Experts of a small language model.
Size: 9 layers, width 256, vocabulary 27563, 50.1M parameters.
Below are experts of layer 2 (counted from 0) of a mixture-of-experts language model. Rows are named router (the router's row for the expert), gate (a neuron's input weights, with its number), up (a neuron's input weights, with its number) and show model dimensions 64-127. Each number is 50 + 10 x the weight over its row's rms, rounded and kept within 0 to 99.
Before each expert's rows: a language model's description of what the expert responds to. This comes from a sample of Wikipedia text that the model never trained on.

# expert 48
It responds to: Space before numbers. Standalone space token before a number, usually after a table pipe or In/These/a, as in In 2022, These 46 species.
router:51 61 60 51 64 64 59 38 44 53 54 37 34 52 68 44 46 53 43 70 55 61 49 51 54 60 37 35 51 52 54 56 55 56 48 35 31 46 56 66 37 58 45 63 40 53 52 53 63 61 40 57 49 56 55 62 57 47 44 60 45 38 43 62
gate0:53 65 40 60 50 49 55 61 49 37 61 34 72 36 56 73 52 44 41 43 51 59 46 56 35 40 45 47 31 56 50 52 67 54 59 44 49 55 34 22 42 38 45 53 45 45 53 40 61 32 56 27 56 62 57 44 68 51 49 52 42 53 40 67
up0:58 51 54 50 66 51 45 47 41 38 49 48 52 58 53 47 37 43 44 51 42 53 43 49 28 42 49 58 54 58 88 43 50 54 50 44 45 45 50 27 39 44 63 55 48 68 50 47 44 52 49 47 61 49 52 48 71 39 40 53 58 59 43 90
gate1:57 63 53 61 65 47 35 61 54 46 48 32 33 51 49 58 45 68 32 57 55 49 25 47 51 43 43 55 56 58 59 49 45 43 66 46 50 49 67 40 43 41 60 65 46 72 40 56 33 52 52 30 40 65 48 41 64 31 45 55 40 67 48 65
up1:40 52 52 41 34 50 52 44 41 59 33 69 46 47 38 57 36 40 61 47 47 56 78 45 41 47 46 52 35 40 38 39 53 59 44 55 35 55 49 76 60 76 50 45 53 52 62 54 61 67 71 63 54 44 62 68 42 56 48 58 48 37 53 47
gate2:51 56 53 61 53 50 62 49 50 44 60 40 29 46 62 54 51 43 40 56 50 54 52 45 32 46 45 33 51 49 78 39 34 50 34 50 48 50 44 55 47 36 48 62 43 43 41 25 62 53 36 50 50 48 61 42 61 44 42 50 36 54 47 55
up2:79 54 45 46 51 42 27 66 53 53 56 65 62 64 58 54 50 42 44 42 54 40 38 44 34 52 49 58 44 42 73 47 26 44 37 49 56 52 67 40 49 35 43 45 54 48 58 44 43 37 56 35 64 56 61 46 48 39 46 51 44 59 41 59
gate3:67 45 51 41 56 52 31 52 47 64 55 58 65 66 61 49 51 61 44 55 58 41 35 57 47 46 55 55 57 61 72 57 51 56 56 41 53 43 42 42 44 28 56 54 67 53 66 58 50 23 57 37 60 56 42 35 50 45 45 43 54 64 51 67
up3:36 55 52 64 44 53 72 44 57 29 50 47 40 33 42 47 52 48 65 43 41 51 70 52 64 51 55 48 57 40 32 46 33 51 50 53 56 58 57 55 59 59 44 43 39 40 37 54 47 67 35 57 39 40 47 60 45 63 61 48 66 31 51 45
gate4:44 47 55 59 35 49 50 46 56 50 48 60 21 32 46 47 38 51 32 53 51 36 63 54 53 63 41 49 60 45 37 52 39 48 44 72 63 50 50 65 37 63 46 37 42 44 47 46 29 60 61 54 56 50 64 64 47 59 65 43 49 45 56 29
up4:48 43 59 46 36 44 56 55 53 58 49 42 45 51 54 38 63 37 41 44 55 49 42 53 37 53 43 45 43 58 42 47 74 65 42 47 48 57 28 35 47 41 55 41 21 44 45 52 34 35 55 75 57 38 62 53 53 43 58 50 39 61 65 47
gate5:55 61 52 41 52 47 68 44 58 47 73 42 59 50 46 45 58 54 50 51 50 47 59 58 50 62 50 51 59 67 41 60 37 40 47 56 55 47 48 31 52 69 40 48 51 39 61 42 34 53 53 68 56 33 42 54 38 54 51 47 37 45 56 44
up5:27 47 52 41 49 48 51 53 51 46 51 51 44 54 44 29 41 44 29 54 51 48 53 56 40 45 41 50 55 54 48 50 66 50 54 47 43 53 38 52 40 56 69 52 44 52 64 47 53 53 66 62 44 49 41 51 40 39 51 50 32 56 43 57
gate6:43 55 51 62 52 56 57 53 56 57 53 60 43 50 42 47 44 41 45 48 53 53 44 62 67 43 46 39 50 43 42 73 30 65 65 51 47 62 41 63 45 40 58 53 84 60 62 46 62 44 50 60 60 55 47 60 45 50 44 47 37 30 43 49
up6:48 59 54 47 66 55 62 42 56 48 60 59 45 41 47 51 55 64 57 58 74 58 66 56 63 46 39 40 52 44 35 61 50 60 71 49 46 51 55 54 40 36 41 78 60 40 60 64 41 56 39 59 43 59 37 44 38 58 38 51 43 33 62 48
gate7:51 45 60 40 41 52 75 44 51 61 63 46 65 43 44 49 41 50 81 48 40 50 58 63 50 48 44 64 59 55 43 48 44 42 39 40 48 43 72 52 73 37 49 50 41 33 38 60 45 50 28 37 36 63 48 47 52 62 37 54 44 43 44 34
up7:40 50 62 57 37 62 72 43 35 56 55 46 52 41 47 58 34 61 62 58 46 58 46 49 53 56 36 62 58 47 43 51 54 47 45 48 43 41 63 57 71 44 39 59 31 33 45 57 40 64 37 33 34 51 52 53 68 81 48 49 48 46 37 32

# expert 49
It responds to: Spaces before numbers. Bare space and digit 1 before numbers in measurements, dates and tables, plus word starts like sm, dem, and Based on.
router:46 65 61 46 37 74 62 34 53 44 49 35 40 46 51 60 58 51 35 58 44 63 62 60 38 46 49 51 53 53 65 48 55 57 38 47 41 63 41 62 39 64 44 46 55 45 38 39 57 51 49 56 54 63 61 59 61 55 52 54 57 35 42 53
gate0:62 38 40 62 64 45 32 72 49 47 51 47 63 51 46 70 56 56 45 57 56 41 57 35 48 39 68 30 42 51 46 56 54 64 60 46 48 61 50 48 42 45 58 42 47 62 41 30 59 29 48 37 51 57 68 57 66 38 50 47 47 50 32 57
up0:53 61 51 38 51 48 47 50 49 48 50 40 62 41 42 43 55 47 37 55 61 49 57 46 53 29 51 43 36 58 59 57 41 57 55 40 47 55 47 52 37 37 49 48 67 58 39 34 53 53 63 49 55 60 64 60 48 41 48 47 45 31 33 67
gate1:49 53 44 54 61 45 64 41 43 51 40 32 48 47 58 53 64 28 41 53 50 58 48 67 45 51 58 30 37 57 41 36 66 45 64 59 56 53 48 40 53 65 57 42 46 49 47 44 55 49 54 51 63 39 45 50 60 39 39 47 38 65 46 32
up1:54 49 45 45 43 53 55 52 67 36 51 67 39 61 42 52 53 79 43 62 53 46 46 44 55 54 39 75 54 45 48 68 36 51 34 31 48 60 51 60 49 32 38 47 60 53 44 42 57 60 36 58 45 56 48 43 51 62 52 49 46 43 53 55
gate2:42 52 62 50 62 56 53 35 46 43 29 64 38 60 42 40 35 56 65 38 49 59 55 38 67 49 61 48 35 31 36 36 54 73 67 51 41 48 52 63 41 53 68 45 58 63 26 38 37 50 44 51 38 60 50 62 30 48 51 55 63 48 46 60
up2:33 38 47 39 63 48 43 50 49 45 43 65 55 62 44 47 32 45 62 37 20 53 61 43 59 49 69 38 33 38 12 39 61 69 62 55 44 48 44 63 44 25 43 48 54 45 28 44 54 58 56 36 46 67 53 72 56 61 48 53 51 46 28 44
gate3:48 48 42 38 56 45 60 35 47 51 66 51 62 51 37 49 57 48 43 50 58 46 54 43 65 53 47 52 47 47 52 45 50 55 46 63 38 66 54 46 42 52 50 49 48 49 53 64 41 47 63 73 52 36 67 35 19 61 44 57 51 49 53 56
up3:55 48 43 40 63 53 63 42 63 51 47 63 55 62 40 53 44 68 54 60 44 45 48 57 73 40 51 55 68 53 57 45 49 47 40 54 53 47 39 66 46 66 50 59 65 32 51 57 51 57 46 45 33 69 43 62 49 61 68 46 58 38 47 55
gate4:56 49 47 45 69 53 56 57 63 34 43 41 51 49 50 39 46 50 69 41 39 57 43 45 50 47 64 52 67 48 54 38 56 41 54 46 61 40 47 51 41 32 53 31 53 37 38 37 53 59 48 41 51 30 48 56 47 62 47 48 72 50 44 69
up4:49 58 58 44 41 47 38 53 23 54 75 63 44 47 55 51 44 50 39 42 59 47 53 64 51 41 43 55 51 46 58 62 55 44 27 43 34 61 60 39 50 51 57 52 35 63 72 71 54 36 51 60 51 67 55 37 34 41 34 57 27 42 69 41
gate5:43 56 55 55 28 62 47 67 63 44 61 50 65 47 44 41 67 59 62 59 71 52 49 51 71 36 47 45 49 60 47 57 49 35 54 59 51 56 68 33 43 52 34 65 56 50 62 67 44 30 42 48 59 42 55 36 55 18 48 51 57 60 59 54
up5:50 49 41 52 44 46 46 63 51 65 70 45 51 44 51 63 56 59 47 41 48 42 51 50 58 51 43 55 46 44 45 56 45 61 48 43 47 60 47 52 51 49 38 52 49 74 57 51 62 43 55 24 50 50 55 39 61 48 55 42 33 63 67 42
gate6:39 62 44 43 46 57 53 68 57 52 54 53 56 45 43 56 59 65 48 41 47 58 53 70 56 41 37 45 39 48 50 50 43 36 67 44 51 41 33 32 38 49 44 30 60 54 56 41 69 57 49 66 47 37 60 60 65 60 63 50 65 42 42 30
up6:49 51 46 48 42 41 48 57 55 50 55 50 45 36 50 57 60 45 44 48 54 40 39 51 34 49 57 45 34 57 48 29 45 42 63 47 58 58 57 59 58 44 49 52 47 47 43 41 35 31 57 64 33 59 58 60 42 52 55 50 25 70 47 48
gate7:44 62 56 51 60 54 31 47 30 42 39 49 33 44 53 43 51 41 30 66 41 54 63 51 35 40 53 47 28 57 62 61 55 53 49 46 40 64 57 47 33 42 75 65 60 56 46 44 57 67 55 48 51 63 48 59 54 25 47 50 46 51 37 72
up7:41 48 45 61 09 52 59 62 58 69 54 56 75 53 48 66 51 44 54 43 55 50 61 56 36 47 29 48 38 44 54 61 56 62 61 50 52 56 39 41 66 49 25 68 63 59 65 40 47 58 53 41 63 58 68 45 61 30 56 49 38 45 58 67

# expert 13
It responds to: Closing quotes and parentheses. Quotation marks and closing parentheses, often with comma or period, especially after song and album titles in track listings.
router:46 35 45 58 52 58 40 39 41 39 60 61 66 47 57 48 41 64 57 39 35 42 40 54 52 56 52 61 48 40 56 33 49 63 58 37 66 39 37 59 62 51 30 50 57 67 58 40 57 70 65 47 32 49 38 38 41 62 44 60 50 49 63 54
gate0:51 56 45 73 27 57 47 46 56 42 58 39 54 43 44 53 46 33 52 52 56 48 59 72 44 54 48 54 70 49 63 47 46 41 43 61 48 58 60 45 69 51 53 52 43 62 75 61 45 51 57 65 46 32 58 53 57 52 33 52 61 40 56 58
up0:36 53 57 28 56 38 54 34 56 42 61 67 49 45 41 39 56 63 52 49 56 52 33 56 56 64 33 53 49 43 63 56 27 56 47 45 45 53 43 65 53 70 42 52 39 48 41 59 41 51 37 45 39 62 46 57 44 45 46 59 38 42 70 55
gate1:49 74 31 38 39 51 41 62 62 51 59 55 54 65 57 55 37 47 67 42 34 61 46 53 56 51 45 45 50 61 51 48 54 39 57 48 57 50 49 32 42 25 50 30 45 54 38 49 55 43 40 29 57 47 59 44 64 57 61 53 46 62 43 43
up1:53 46 59 53 53 51 63 42 29 49 58 30 45 47 48 49 46 61 49 42 63 41 49 36 38 52 29 56 51 43 47 50 36 55 60 42 40 41 52 50 51 44 47 69 32 40 52 41 66 57 51 50 47 53 59 46 56 50 34 49 57 42 63 50
gate2:46 47 58 64 37 41 41 51 58 47 53 64 45 47 50 58 54 32 41 58 52 38 44 42 48 64 76 39 39 43 53 51 41 41 80 58 63 49 56 47 49 51 45 41 61 66 46 59 13 48 55 43 47 56 52 56 50 35 59 47 50 57 49 47
up2:40 50 70 47 55 39 43 45 43 52 66 27 48 63 41 36 51 61 53 54 67 36 40 50 43 54 54 55 46 46 60 68 53 50 65 53 53 73 40 70 45 35 48 58 39 48 41 61 37 39 36 44 53 59 52 45 56 39 36 44 57 87 66 63
gate3:53 32 71 62 53 59 61 45 54 39 45 49 52 57 59 69 45 50 32 62 65 30 43 45 63 56 24 42 48 55 48 37 68 43 57 63 48 48 65 30 54 64 59 53 42 46 56 50 54 48 44 56 54 49 65 39 43 51 50 52 40 33 43 52
up3:54 52 55 40 40 63 50 40 49 53 64 59 51 47 44 54 54 45 48 51 45 65 56 56 48 62 44 36 51 24 45 56 37 54 65 55 38 47 58 48 65 91 55 45 36 63 51 59 64 46 45 62 59 49 62 57 40 53 49 63 52 32 46 41
gate4:50 65 40 57 40 50 33 55 49 53 25 51 47 46 50 52 44 44 58 41 44 59 63 77 23 47 19 45 56 51 20 38 54 45 29 52 63 48 62 41 58 58 45 60 61 49 52 49 66 51 42 36 49 49 42 51 41 51 50 55 53 42 45 54
up4:46 46 63 51 36 22 32 51 41 48 35 51 53 40 59 51 43 46 58 34 56 56 66 67 48 50 37 47 62 51 26 40 65 51 46 49 48 50 54 48 48 68 39 52 46 56 44 48 59 37 37 43 49 51 40 58 28 55 65 43 65 47 63 65
gate5:43 38 68 55 55 47 37 46 64 67 28 60 46 53 46 47 39 33 47 52 50 36 58 44 63 50 47 58 41 60 38 44 58 38 37 65 48 61 39 53 42 51 50 53 49 48 21 43 48 43 54 56 52 57 49 47 50 49 46 46 54 56 46 46
up5:45 24 49 54 54 44 60 45 48 57 35 55 46 55 45 51 68 36 49 54 45 32 48 38 52 34 41 64 41 32 43 33 27 57 69 57 56 56 62 50 63 47 64 50 59 49 44 49 36 46 35 43 54 34 42 45 50 57 43 57 48 38 46 53
gate6:53 68 54 61 50 45 41 53 50 62 47 35 44 47 47 58 45 44 44 52 53 60 47 53 30 41 71 48 50 86 32 45 63 38 44 56 39 41 53 65 51 37 46 44 53 47 48 24 53 55 46 57 52 38 50 51 47 51 48 31 59 44 35 45
up6:48 65 55 66 52 68 61 40 55 42 56 36 50 37 56 46 51 45 41 61 59 65 43 44 62 44 54 52 55 62 59 39 61 42 36 70 38 57 43 38 41 68 49 56 37 55 52 29 43 47 50 64 49 20 47 53 45 43 54 42 47 56 48 60
gate7:48 46 62 48 54 43 61 45 45 52 51 44 49 49 49 57 54 57 49 75 72 59 46 51 56 59 36 52 40 44 60 56 40 48 45 38 59 66 39 50 43 57 42 66 39 42 41 50 54 52 34 59 45 46 55 52 39 48 58 44 43 31 56 48
up7:44 52 58 49 74 57 58 29 59 45 71 57 46 61 35 48 54 45 44 49 60 41 44 51 80 49 47 60 53 52 64 41 45 52 52 54 65 72 43 51 33 68 39 58 46 49 41 52 30 64 44 62 45 54 55 47 56 48 67 57 52 42 58 47